python train.py --n_experts=16 --d_shared_expert=0 --lr_mult_o=3.0
Below are experts of layer 8 (counted from 0) of a mixture-of-experts language model. Rows are named router (the router's row for the expert), down (a neuron's output weights, with its number) and show model dimensions 384-511. Each number is 50 + 12 x the weight over its row's rms, rounded and kept within 0 to 99.
After each expert's rows: "comes before" lists some tokens at least twice as common just after its tokens as in all text. This comes from a sample of Wikipedia text that the model never trained on. Tokens count by the router's weight.

# expert 7
router:78 40 62 47 47 60 34 39 35 32 49 48 34 51 51 54 34 49 44 36 41 61 46 60 62 55 61 40 44 35 44 58 72 58 45 54 37 62 67 67 56 65 58 54 36 60 65 43 38 42 53 58 55 60 63 48 81 39 42 43 68 41 68 30 48 41 45 52 46 32 68 55 63 36 42 70 68 43 58 73 38 43 55 52 52 49 57 53 51 43 39 42 67 40 50 47 60 33 36 51 31 71 41 97 55 32 68 48 50 50 50 56 42 32 45 71 58 53 34 39 63 49 54 53 45 33 64 52
down0:51 57 52 49 35 39 77 32 57 55 51 72 51 50 53 66 42 57 43 56 36 53 62 66 42 54 59 53 39 62 45 52 59 66 52 50 43 47 45 43 45 36 48 40 45 32 49 56 52 33 28 44 40 22 34 78 14 53 31 44 34 61 55 47 37 53 32 50 45 42 55 57 69 50 46 45 78 55 48 38 23 63 33 51 65 39 43 58 56 74 52 55 42 59 49 46 53 68 47 82 40 46 37 49 47 23 41 29 58 55 44 48 32 38 17 42 49 51 50 45 38 36 48 50 44 65 47 43
down1:76 48 51 47 64 48 49 42 54 52 45 91 58 54 65 42 58 58 45 71 45 57 39 35 43 29 53 37 55 40 77 46 65 43 56 59 20 35 60 60 54 38 48 47 64 47 29 55 39 39 45 28 46 76 43 49 69 26 73 67 61 78 59 27 52 38 66 52 42 62 51 59 43 52 60 42 35 61 55 53 41 67 58 25 42 38 40 60 58 45 35 56 40 44 42 70 45 55 61 44 58 57 71 37 46 42 47 61 23 35 42 14 35 66 54 36 24 48 57 46 50 46 39 50 49 62 39 43
down2:45 51 65 43 74 50 55 53 45 39 64 62 52 39 58 37 56 54 60 30 62 35 40 56 45 40 36 68 68 57 27 62 68 60 62 78 63 65 53 38 53 41 39 58 50 41 53 47 39 31 50 47 63 63 51 47 63 46 45 26 50 43 35 55 46 40 54 57 34 52 44 57 59 54 56 62 58 49 58 48 28 61 75 47 71 54 44 60 45 59 38 58 62 53 51 36 27 45 69 51 44 47 52 56 56 51 55 56 30 34 32 24 52 55 36 56 38 54 33 62 41 54 31 40 51 46 33 52
down3:41 48 48 60 87 52 40 67 54 74 61 26 44 36 52 86 67 60 32 56 79 33 65 21 54 46 61 46 42 69 45 60 57 60 43 61 49 47 67 42 58 58 52 53 83 53 78 41 45 44 40 33 51 33 48 54 59 59 33 60 54 49 50 44 59 38 53 44 60 40 42 63 65 34 41 56 45 36 37 36 51 49 34 68 46 64 71 51 58 47 44 64 53 47 47 42 29 46 55 59 34 43 60 55 36 39 53 71 66 47 49 39 60 45 51 56 44 60 68 49 65 44 40 36 54 44 56 47
down4:34 20 53 53 48 32 50 46 39 30 27 45 58 33 51 50 37 54 56 39 64 43 56 43 54 59 39 38 71 45 67 52 65 55 34 61 52 58 55 55 42 64 73 52 34 42 81 33 67 38 36 54 38 55 28 60 31 75 33 66 54 43 56 57 71 51 42 59 31 41 76 50 43 50 57 51 60 42 50 45 63 34 49 44 51 22 54 41 43 54 73 59 61 48 72 34 29 56 38 37 42 58 57 32 53 35 59 48 44 30 48 65 50 42 56 51 38 48 59 50 72 57 81 54 44 68 50 64
comes before: "-", "|", "1", "201", "2", "200"

# expert 5
router:50 43 45 30 54 57 54 31 54 41 42 70 44 54 56 37 48 75 46 34 46 57 53 60 46 35 39 42 60 51 58 43 54 64 46 45 46 61 44 81 38 56 29 22 43 28 37 46 44 42 49 69 51 56 52 61 36 45 60 20 65 55 39 31 34 44 39 64 61 59 61 36 65 26 60 65 46 44 43 52 65 59 68 40 45 55 68 62 42 50 48 36 31 57 47 51 45 23 50 53 52 39 50 62 69 28 52 45 63 30 61 40 34 36 48 52 52 54 47 60 32 49 59 56 32 45 43 55
down0:52 53 55 70 46 42 43 18 59 59 59 41 36 46 37 55 47 62 58 56 40 59 55 48 46 50 62 45 64 34 54 31 41 58 48 63 52 77 33 60 61 45 63 54 60 42 67 65 69 67 35 65 52 42 55 52 48 40 67 66 64 60 47 59 47 44 60 61 53 46 40 54 51 38 61 55 58 59 37 69 49 70 63 32 41 53 61 25 53 59 31 63 65 56 62 18 44 71 30 23 68 35 52 67 65 20 52 56 72 40 56 65 59 61 46 49 55 51 29 49 59 61 47 60 57 45 63 67
down1:43 54 54 78 57 45 50 72 60 48 37 44 38 32 44 61 59 41 36 48 41 49 49 56 57 53 65 61 64 63 74 52 59 56 42 36 34 55 40 45 41 51 46 56 20 54 46 55 37 56 38 38 51 51 41 60 43 48 41 46 34 52 39 56 38 65 54 41 35 39 36 34 59 44 49 73 40 28 48 47 58 53 43 49 56 54 53 59 72 53 33 63 62 55 61 36 57 47 38 42 34 53 46 52 69 47 54 64 58 49 55 45 69 37 53 33 51 37 62 51 59 48 47 46 67 24 39 66
down2:33 60 29 60 47 27 64 51 50 33 61 40 52 46 61 56 53 38 55 47 35 67 62 41 55 39 75 63 45 71 54 34 33 57 58 50 50 69 44 56 57 44 48 22 67 44 33 63 15 45 62 55 49 43 39 45 48 31 44 55 62 54 46 51 56 48 43 27 41 45 66 63 55 47 51 65 66 53 65 61 54 55 62 41 45 30 30 42 44 25 38 31 43 41 56 31 54 47 66 41 38 41 52 45 50 60 60 34 50 25 39 64 40 45 46 52 51 36 53 17 57 51 64 48 20 65 68 47
down3:57 65 57 56 21 66 15 64 34 56 49 47 45 68 44 41 56 36 63 40 63 55 50 51 42 59 53 38 69 61 64 62 55 29 80 34 43 68 42 38 38 51 63 59 47 72 32 49 45 26 48 46 51 82 47 71 70 53 47 53 50 34 60 68 57 33 34 61 41 43 45 66 53 73 56 58 53 53 50 52 64 52 31 41 45 48 57 28 44 42 69 38 49 62 74 55 65 53 76 56 44 56 69 61 11 28 33 61 54 37 56 34 52 49 48 54 50 60 58 60 47 42 31 51 34 27 47 53
down4:35 52 74 47 58 25 56 64 44 43 55 59 39 67 50 47 62 39 44 41 47 54 45 49 29 38 44 48 82 31 58 37 63 49 85 51 24 49 74 39 46 53 56 41 53 34 45 53 56 72 43 46 59 55 30 60 31 58 54 32 76 63 51 43 50 40 35 75 55 36 53 69 52 50 35 39 37 59 42 58 57 58 45 54 50 35 44 46 55 55 60 65 42 70 63 66 34 45 30 40 34 38 60 47 38 29 62 62 43 47 39 38 42 36 49 37 60 46 41 59 51 39 58 61 30 23 47 59
comes before: " ", " first", "00", " \"", " second", " United"

# expert 0
router:38 46 45 42 68 51 43 37 40 32 61 45 58 49 46 48 72 65 57 56 40 46 46 62 57 41 65 52 52 39 44 51 57 51 56 38 51 58 47 45 59 50 72 40 55 44 72 63 51 58 58 39 48 43 31 70 47 49 28 29 24 34 59 34 42 46 41 44 66 52 52 48 64 45 48 36 74 74 41 52 62 52 50 37 54 61 59 54 36 38 42 39 13 83 57 49 69 42 41 51 28 51 38 69 79 55 68 78 42 58 37 48 27 42 37 54 64 47 40 56 33 39 86 58 50 50 57 62
down0:71 51 57 62 48 49 61 45 63 60 41 52 20 36 68 65 54 32 53 52 40 46 53 55 50 42 60 34 61 53 51 49 39 37 43 61 54 55 71 53 29 48 52 44 35 69 23 41 49 46 49 57 40 50 25 60 37 44 67 48 47 52 31 58 74 47 46 23 65 48 63 56 41 54 46 44 46 40 51 25 39 57 65 25 63 43 69 55 29 53 48 49 61 29 58 41 62 35 48 54 58 41 60 54 54 53 57 47 43 27 58 65 40 61 50 55 32 54 53 52 56 60 61 38 55 61 42 37
down1:44 39 62 75 49 49 48 42 29 58 43 45 35 49 61 56 28 69 50 51 44 43 40 46 50 50 16 50 62 41 49 52 40 57 43 51 32 60 35 58 44 56 44 54 62 48 45 63 54 55 48 50 55 55 29 44 26 63 35 61 43 62 49 53 58 38 28 65 46 53 14 57 51 47 55 59 69 29 39 47 55 72 66 48 28 61 52 45 51 54 42 49 62 43 48 44 63 40 38 46 47 52 55 51 63 27 38 42 42 57 28 19 42 65 47 46 35 28 51 45 36 39 31 51 44 50 70 58
down2:49 55 45 40 46 55 43 47 76 37 49 54 66 68 44 68 71 42 53 42 57 58 57 66 50 49 59 34 34 57 50 36 54 51 47 40 44 59 64 47 51 43 29 40 26 32 47 31 49 53 63 36 34 26 37 44 60 53 44 53 37 50 39 48 32 57 50 43 49 61 51 38 46 56 59 51 54 60 39 50 24 58 53 41 35 63 29 49 44 51 33 43 27 44 61 50 61 33 63 49 68 37 46 57 53 71 64 37 58 22 36 31 50 37 47 59 42 68 73 53 44 56 52 43 36 71 43 45
down3:38 40 64 71 46 58 56 33 44 57 48 50 37 71 38 51 32 42 55 42 56 56 65 41 36 70 79 71 52 68 40 48 33 35 64 36 62 39 40 53 60 48 41 59 58 35 23 85 57 57 46 35 73 55 60 51 43 53 61 56 21 39 22 45 51 63 46 60 62 42 47 78 47 48 34 57 49 50 56 32 78 44 46 58 30 49 71 65 45 61 50 43 47 43 21 49 57 55 51 43 55 58 40 61 51 58 39 37 57 69 50 47 42 61 39 59 54 45 40 51 51 56 42 57 35 61 53 51
down4:63 30 47 83 71 52 45 49 24 34 46 44 52 52 53 70 31 52 47 54 57 52 38 57 53 55 36 40 52 36 51 50 42 41 42 41 37 40 67 57 73 53 46 72 55 73 68 47 38 63 58 38 31 38 41 67 59 63 53 52 41 32 51 33 71 64 62 44 44 44 29 40 60 40 38 42 62 46 43 15 61 60 58 73 61 53 50 52 39 56 41 59 33 32 42 31 53 49 59 41 42 34 64 59 23 49 48 31 60 48 40 52 22 49 54 39 68 46 76 43 51 52 76 32 51 41 60 48
comes before: ",", " and", ".", " of", " in", ".\n\n"

# expert 15
router:45 44 43 37 61 51 31 78 46 39 68 69 46 44 65 47 75 50 43 53 76 51 53 44 56 56 39 58 42 44 55 53 42 33 44 48 17 49 30 51 61 68 56 52 45 57 58 26 40 56 29 48 48 31 55 35 55 39 26 51 52 65 58 54 51 66 53 40 60 54 77 19 29 49 65 44 40 41 33 63 66 43 74 52 53 57 51 62 46 29 56 53 35 56 46 45 32 48 48 51 50 24 28 38 83 43 49 74 65 45 43 28 66 31 29 46 61 54 26 43 48 45 49 67 42 60 32 76
down0:54 34 63 54 53 49 38 41 57 73 83 53 64 35 51 44 54 34 40 53 58 43 76 30 52 52 58 81 52 39 51 24 39 33 40 36 17 73 44 38 42 52 30 40 48 69 58 73 62 44 43 60 44 49 50 45 42 51 37 55 46 57 55 44 57 48 36 45 51 53 33 64 63 66 46 47 51 50 63 41 79 53 61 48 47 47 35 44 50 69 47 67 41 63 50 42 37 50 44 31 49 52 36 43 38 46 40 49 40 16 67 49 13 46 44 22 49 62 38 57 55 60 61 43 48 63 14 57
down1:40 50 38 46 61 51 51 44 43 55 51 57 50 56 56 64 79 48 45 40 52 30 61 43 45 49 29 69 44 33 54 62 45 45 58 61 38 58 74 47 56 57 59 50 34 54 67 58 49 48 40 74 62 56 45 46 59 68 57 58 40 57 63 52 51 36 45 50 38 50 59 63 78 39 53 33 55 37 50 33 59 69 42 28 41 44 50 32 43 37 54 42 57 59 67 31 68 58 43 35 51 52 47 49 47 70 68 49 32 55 58 47 58 60 70 56 36 49 58 69 40 53 48 59 47 68 68 43
down2:58 64 46 51 63 49 37 37 40 53 35 52 47 45 54 56 52 62 22 45 69 56 51 55 49 29 39 60 35 39 53 10 62 25 46 57 58 40 33 55 56 45 50 49 52 26 28 47 57 50 49 40 55 43 49 54 63 51 40 53 35 59 32 46 39 46 28 76 19 22 36 48 62 21 38 37 58 40 39 36 62 56 59 30 47 34 54 56 36 55 61 75 43 61 34 65 31 60 52 54 37 61 66 54 46 41 60 39 37 39 39 46 50 70 38 54 49 49 41 51 75 49 28 57 46 45 46 33
down3:52 23 62 26 41 41 40 50 45 52 25 51 71 48 57 59 37 67 50 72 49 64 44 35 41 56 38 59 64 41 51 33 48 64 22 39 58 53 48 53 36 54 36 65 33 30 56 59 29 49 61 40 41 49 43 53 74 52 20 50 44 50 88 49 49 50 43 45 55 46 52 40 68 37 47 59 56 34 61 49 60 49 59 37 38 27 52 24 52 36 46 55 61 59 57 45 67 41 39 72 46 58 43 51 76 65 48 36 56 57 56 49 49 56 45 33 39 31 43 68 46 47 54 61 59 23 53 54
down4:38 50 58 70 33 48 61 52 37 44 34 40 35 38 56 66 49 43 40 63 80 35 64 42 49 35 64 64 95 32 65 50 32 67 54 44 54 50 49 61 60 33 66 80 60 60 82 42 50 53 59 48 28 70 51 46 49 48 58 51 40 53 51 69 50 72 53 58 65 35 70 46 57 57 62 58 51 75 67 35 45 66 63 45 39 59 59 66 57 38 63 47 54 57 65 41 53 45 49 28 53 36 47 45 47 56 41 46 46 56 55 58 62 37 73 52 33 50 54 39 46 25 57 34 45 33 58 36
comes before: " |", ",", "–", ".", ")", ";"

# expert 3
router:59 55 59 36 56 48 43 37 61 44 39 40 36 41 41 50 63 36 49 47 64 39 25 65 51 39 64 64 46 57 48 58 40 52 50 48 34 62 38 60 73 57 39 52 44 43 52 45 33 50 54 51 33 50 63 51 50 28 41 40 45 53 69 40 63 68 53 44 57 36 64 20 55 60 41 24 60 43 43 51 45 61 65 44 51 66 65 50 50 40 18 41 58 54 64 72 70 53 42 65 43 46 37 75 60 65 79 61 50 91 47 62 44 32 34 48 52 37 33 53 40 73 69 50 47 52 64 62
down0:57 53 50 47 78 42 50 63 43 50 76 58 49 55 47 60 71 41 43 52 42 46 34 40 53 67 22 54 43 51 33 38 44 62 56 73 57 51 57 55 42 53 50 52 48 58 53 57 44 59 50 49 45 63 43 53 48 77 48 46 63 41 69 43 63 39 53 35 40 44 47 62 50 39 56 49 65 67 44 46 47 27 30 65 55 56 31 42 44 43 46 59 39 50 50 45 60 56 65 45 71 43 48 28 22 60 41 61 30 44 51 44 60 71 55 46 64 37 38 38 65 38 41 50 42 49 62 37
down1:54 67 52 50 54 39 37 42 59 57 33 52 45 56 47 66 37 43 58 55 43 30 73 54 72 32 48 55 48 43 52 41 50 63 47 61 57 51 68 36 58 63 51 43 35 59 57 43 67 58 36 43 31 51 37 35 62 45 40 50 75 50 44 42 60 51 62 41 46 37 47 54 48 58 48 55 39 45 38 69 49 67 23 27 55 59 50 62 55 57 66 41 64 46 38 49 33 23 71 59 34 38 46 40 42 48 51 42 67 56 37 75 34 68 44 49 74 52 54 48 46 63 55 47 36 54 50 57
down2:41 52 50 63 35 63 53 42 65 30 49 63 53 59 33 66 54 44 45 39 57 32 55 51 51 48 45 37 29 51 57 26 40 81 58 27 46 65 47 49 57 51 48 56 53 37 58 57 66 64 72 52 37 38 52 68 54 48 49 47 55 48 46 61 53 63 56 54 43 54 80 50 52 45 54 62 38 38 31 37 52 42 51 33 62 48 55 66 40 46 52 70 33 66 59 11 49 44 50 45 53 54 66 38 23 46 47 60 59 42 47 61 59 65 30 33 32 65 52 59 41 51 48 38 48 52 55 16
down3:49 62 54 45 58 44 67 59 46 56 59 57 49 36 57 67 19 35 58 59 42 79 65 55 51 35 81 50 55 40 52 45 47 42 62 43 59 35 44 48 57 57 53 40 62 33 44 53 35 26 61 36 66 44 58 43 31 36 43 46 34 46 50 80 40 50 36 50 48 51 46 49 56 51 35 50 47 50 39 43 46 66 27 60 87 27 65 49 43 56 40 46 61 25 42 43 45 43 31 50 58 49 40 24 52 56 36 49 58 51 60 70 36 54 32 35 44 52 57 47 48 71 53 50 38 55 55 63
down4:68 55 37 46 61 30 47 40 61 48 50 53 79 47 57 66 63 77 59 63 43 54 25 41 70 74 50 37 74 35 66 58 46 50 45 65 52 60 38 51 43 62 54 32 33 67 61 40 55 46 54 40 61 33 52 32 45 61 46 62 61 31 68 44 39 56 45 37 66 24 61 55 55 51 56 29 52 29 52 54 61 44 42 48 55 61 58 54 59 49 56 38 19 34 57 48 64 71 40 42 42 57 05 32 46 64 50 45 47 56 50 41 53 54 31 49 71 69 48 74 80 54 32 64 43 50 51 50
comes before: " the", "|", " and", " he", " which", " but"

# expert 6
router:39 38 38 45 65 37 44 45 51 38 69 50 53 55 43 48 44 60 57 53 38 57 57 74 45 50 47 31 65 26 30 61 57 36 29 55 40 68 45 74 52 59 76 24 57 53 53 62 65 47 49 32 69 42 42 64 71 57 60 31 58 35 55 45 44 40 60 44 43 71 34 41 50 43 54 46 35 51 48 50 54 61 42 58 54 42 35 69 53 33 37 41 38 51 76 72 57 48 40 57 46 62 39 55 49 79 51 50 59 77 43 59 36 51 41 60 57 16 36 54 65 51 58 40 54 64 52 55
down0:39 69 42 46 49 42 32 57 51 45 37 59 43 50 62 72 23 48 46 51 31 55 60 54 54 25 32 49 50 48 72 50 49 50 71 59 58 48 35 38 68 41 62 69 62 46 32 52 54 27 59 59 51 51 38 49 48 66 69 56 46 41 71 57 41 59 36 71 74 60 44 57 49 49 82 53 63 49 37 58 34 44 20 83 37 46 67 73 41 53 48 46 50 55 48 57 55 42 51 56 58 58 51 39 28 64 47 45 51 42 46 37 48 39 32 29 49 46 36 66 38 51 49 56 68 67 39 26
down1:52 55 46 43 36 54 51 37 35 38 30 51 71 42 34 42 51 48 50 38 63 61 65 55 50 60 33 30 64 46 47 59 63 47 50 52 54 70 47 35 34 66 39 59 55 58 30 61 62 72 58 59 56 36 55 53 48 62 49 57 32 54 54 45 35 56 58 36 47 48 59 47 28 51 67 45 31 52 58 65 75 43 54 55 64 57 76 48 59 62 40 41 70 54 49 24 64 42 70 43 47 54 41 45 41 51 36 54 33 44 43 42 56 38 71 49 51 45 54 45 48 61 59 49 62 50 49 49
down2:65 55 49 48 76 71 68 53 60 53 48 50 76 71 52 57 38 49 70 63 71 46 51 52 11 55 59 54 78 55 43 42 70 49 51 33 33 39 55 38 44 61 46 39 39 34 36 58 49 52 50 54 58 43 67 41 48 44 59 44 28 51 48 36 82 63 47 37 37 58 48 34 51 48 33 39 65 45 50 51 29 70 46 63 50 34 68 39 73 45 49 67 66 39 34 51 61 46 42 43 23 31 39 45 52 47 49 62 56 37 54 54 28 58 37 44 56 70 44 38 47 65 65 54 50 70 61 59
down3:42 46 44 38 61 41 50 59 77 47 82 61 56 30 57 41 52 39 59 68 57 23 51 49 36 46 57 67 63 32 52 27 49 47 50 44 59 50 57 58 41 37 67 63 21 59 69 46 56 47 49 43 57 58 43 53 47 62 49 59 48 24 45 48 52 32 55 51 48 53 52 70 47 59 56 44 56 47 60 66 77 47 41 47 47 60 35 35 46 70 56 52 57 68 75 51 43 55 32 54 48 63 43 47 44 59 33 59 58 44 52 56 53 63 24 38 60 43 61 51 66 59 55 35 51 48 57 57
down4:54 41 49 67 52 49 57 56 22 54 44 36 54 44 46 51 62 24 47 43 49 45 57 43 67 41 45 53 69 47 57 51 50 42 55 52 27 37 49 49 40 49 62 28 54 45 61 47 60 58 34 55 45 84 40 41 27 59 38 40 54 52 48 53 47 42 34 63 64 75 58 54 40 43 54 49 48 57 65 54 59 57 54 44 32 53 53 45 51 67 41 57 66 65 32 58 50 40 48 44 25 30 56 47 60 51 52 47 42 36 64 37 69 61 65 37 40 44 53 58 64 32 74 70 45 49 44 63
comes before: " the", " a", "born", " his", " this", " \""

# expert 11
router:66 40 41 52 50 65 42 44 29 43 74 45 64 43 30 50 49 58 36 33 34 61 44 48 49 20 72 48 31 47 65 36 50 62 43 35 36 70 36 59 63 60 65 56 51 60 28 34 28 42 46 40 35 54 50 49 34 43 59 63 64 41 70 38 42 36 52 54 45 51 51 53 42 47 49 44 36 42 51 71 42 50 51 17 44 56 67 56 49 57 28 33 50 79 47 61 67 28 63 38 64 42 63 46 44 42 46 61 35 77 54 55 48 42 52 65 51 62 49 56 55 64 61 55 45 57 51 43
down0:64 55 52 67 67 56 53 72 58 63 52 63 57 47 54 60 56 51 49 47 55 59 46 51 56 55 43 47 48 63 44 48 40 63 36 70 60 39 45 55 32 48 37 34 57 39 32 65 58 34 49 61 69 51 55 45 63 45 46 60 35 62 71 46 51 53 48 32 42 40 38 38 51 58 51 44 58 38 40 72 51 56 49 39 63 41 43 50 64 45 58 54 60 69 41 62 30 65 53 46 72 66 50 38 55 49 66 42 56 39 33 54 35 43 53 72 61 69 64 47 47 65 49 35 55 55 67 29
down1:44 50 39 49 52 50 52 51 42 49 59 43 50 63 54 29 70 37 82 34 59 52 37 40 37 70 18 40 48 49 39 27 38 36 38 56 24 62 66 45 60 40 32 55 64 46 70 50 53 59 52 47 73 51 17 60 59 60 43 55 49 53 55 24 62 52 28 32 62 79 48 50 51 52 65 59 73 57 41 50 58 42 40 48 44 15 47 50 60 54 36 66 38 40 50 43 78 35 61 74 65 67 34 41 50 35 42 43 45 30 48 38 53 63 51 58 49 61 77 34 61 31 53 54 55 54 53 39
down2:39 65 65 49 44 55 32 55 53 52 38 64 40 40 46 39 59 55 68 38 58 55 44 45 44 54 47 61 43 53 64 52 47 27 68 35 52 64 72 47 40 39 46 54 52 69 56 49 42 54 25 32 51 40 63 61 35 57 41 61 60 53 21 47 50 40 56 57 48 40 56 32 50 48 41 52 37 59 57 54 46 42 24 53 46 38 33 62 50 58 72 34 42 50 57 43 56 41 26 54 41 43 63 53 46 71 67 57 48 36 75 58 52 48 40 54 50 44 58 44 44 42 55 68 53 29 34 49
down3:49 48 52 56 39 48 50 53 47 54 63 61 54 17 58 75 45 39 63 44 32 52 55 48 61 50 28 65 61 62 57 51 41 71 35 48 64 42 26 46 36 42 48 38 61 62 41 39 44 54 42 34 46 68 40 41 51 45 48 40 54 41 44 36 38 50 28 61 50 60 34 37 54 46 70 41 76 74 39 57 64 67 33 41 44 50 41 39 53 62 58 47 36 24 66 32 67 73 53 49 56 38 47 53 61 56 20 67 63 53 44 48 45 50 50 22 57 67 33 45 55 30 42 58 39 38 55 44
down4:37 36 63 46 39 29 64 58 60 43 48 64 51 42 57 54 40 56 54 41 49 33 47 61 35 59 40 52 56 62 67 58 42 17 52 46 69 50 55 49 55 43 63 58 50 51 28 54 51 60 32 52 43 46 51 62 55 67 69 32 54 53 51 63 33 51 53 39 70 40 42 51 83 46 65 41 61 70 37 48 51 66 62 48 49 59 55 44 35 70 26 57 59 52 54 55 36 66 67 57 41 48 61 38 44 33 39 58 30 67 51 41 54 49 48 51 56 60 63 40 43 51 52 18 42 52 42 72
comes before: " the", " to", ".", " of", " in", " a"

# expert 2
router:31 39 59 28 61 44 44 62 37 28 41 55 37 44 35 46 53 53 45 61 25 59 43 62 62 57 41 46 48 46 31 70 48 39 35 34 47 55 58 43 59 49 58 56 53 75 44 54 33 63 46 43 51 45 72 63 52 60 59 38 50 54 64 43 49 34 39 42 61 42 45 37 55 42 50 23 76 53 36 34 36 36 67 50 48 63 38 58 37 52 22 46 31 30 55 62 59 49 31 59 69 62 50 70 29 43 75 72 58 51 33 66 34 53 57 42 46 47 46 36 48 65 68 50 37 26 55 74
down0:72 56 62 55 36 51 55 34 31 72 57 66 29 46 30 53 44 71 64 50 68 49 44 26 39 46 49 46 29 62 47 32 57 44 59 50 49 45 26 58 56 60 15 64 55 63 42 56 42 42 48 74 38 53 74 42 56 47 44 31 46 61 69 50 43 59 52 31 45 38 55 56 30 38 50 39 56 60 45 41 64 50 44 56 49 49 51 45 74 55 55 40 44 25 49 30 46 48 64 38 60 57 49 42 35 49 42 52 53 54 54 49 54 43 62 42 62 51 56 30 61 56 51 50 45 43 31 21
down1:64 41 63 50 49 58 57 56 49 48 58 27 57 49 48 55 61 30 43 45 53 58 46 45 37 45 45 37 32 32 41 64 67 63 53 51 52 51 45 31 58 35 44 44 58 37 51 82 60 64 27 55 81 48 72 58 48 64 31 72 33 42 41 47 58 54 49 55 72 45 51 63 45 39 55 38 37 41 50 48 31 73 60 45 54 54 63 50 59 54 20 47 49 68 52 55 35 45 42 36 56 52 41 51 51 53 38 56 44 68 40 30 51 65 44 58 40 36 44 72 25 54 65 63 50 32 61 56
down2:38 53 50 64 41 35 68 67 42 55 31 42 49 38 44 57 30 51 35 57 53 67 56 42 50 42 53 57 56 48 25 55 58 75 15 39 58 55 48 42 60 48 32 31 65 60 49 47 68 54 25 57 69 30 43 49 55 51 55 32 56 50 71 58 57 60 38 39 34 54 58 61 42 57 43 54 43 60 63 42 36 53 85 47 60 50 58 56 51 54 42 48 58 31 36 36 33 43 53 57 77 32 48 45 38 57 29 65 56 44 58 52 64 64 37 35 56 56 70 35 69 50 27 39 48 44 65 65
down3:55 49 61 48 47 57 60 43 49 50 52 60 40 55 25 42 54 26 50 43 38 26 67 63 23 51 58 50 72 22 41 69 53 58 71 52 42 78 58 50 41 52 55 67 58 54 75 59 49 60 51 56 41 56 45 41 41 65 43 53 43 66 44 47 69 39 48 33 34 51 72 65 59 59 29 56 53 48 54 35 56 57 39 40 58 48 45 54 32 61 44 42 36 40 48 51 42 55 59 41 33 37 41 67 59 43 68 75 55 51 52 34 67 51 65 49 59 56 36 38 52 53 56 56 43 52 46 40
down4:61 29 52 46 71 62 66 40 69 48 62 52 50 82 45 46 39 47 51 63 54 55 57 52 39 66 51 52 75 42 51 55 51 29 67 39 52 56 63 60 38 50 55 57 42 52 56 79 46 80 25 46 29 41 49 57 51 34 42 54 20 53 49 46 56 41 78 62 50 61 43 49 46 54 46 43 58 47 27 28 30 40 69 70 65 51 55 48 37 36 58 32 41 28 54 38 52 94 51 55 26 53 52 56 51 53 45 42 37 43 46 50 66 37 39 36 29 42 53 50 55 58 63 42 56 42 46 60
comes before: " ", " to", " in", " by", " a", " on"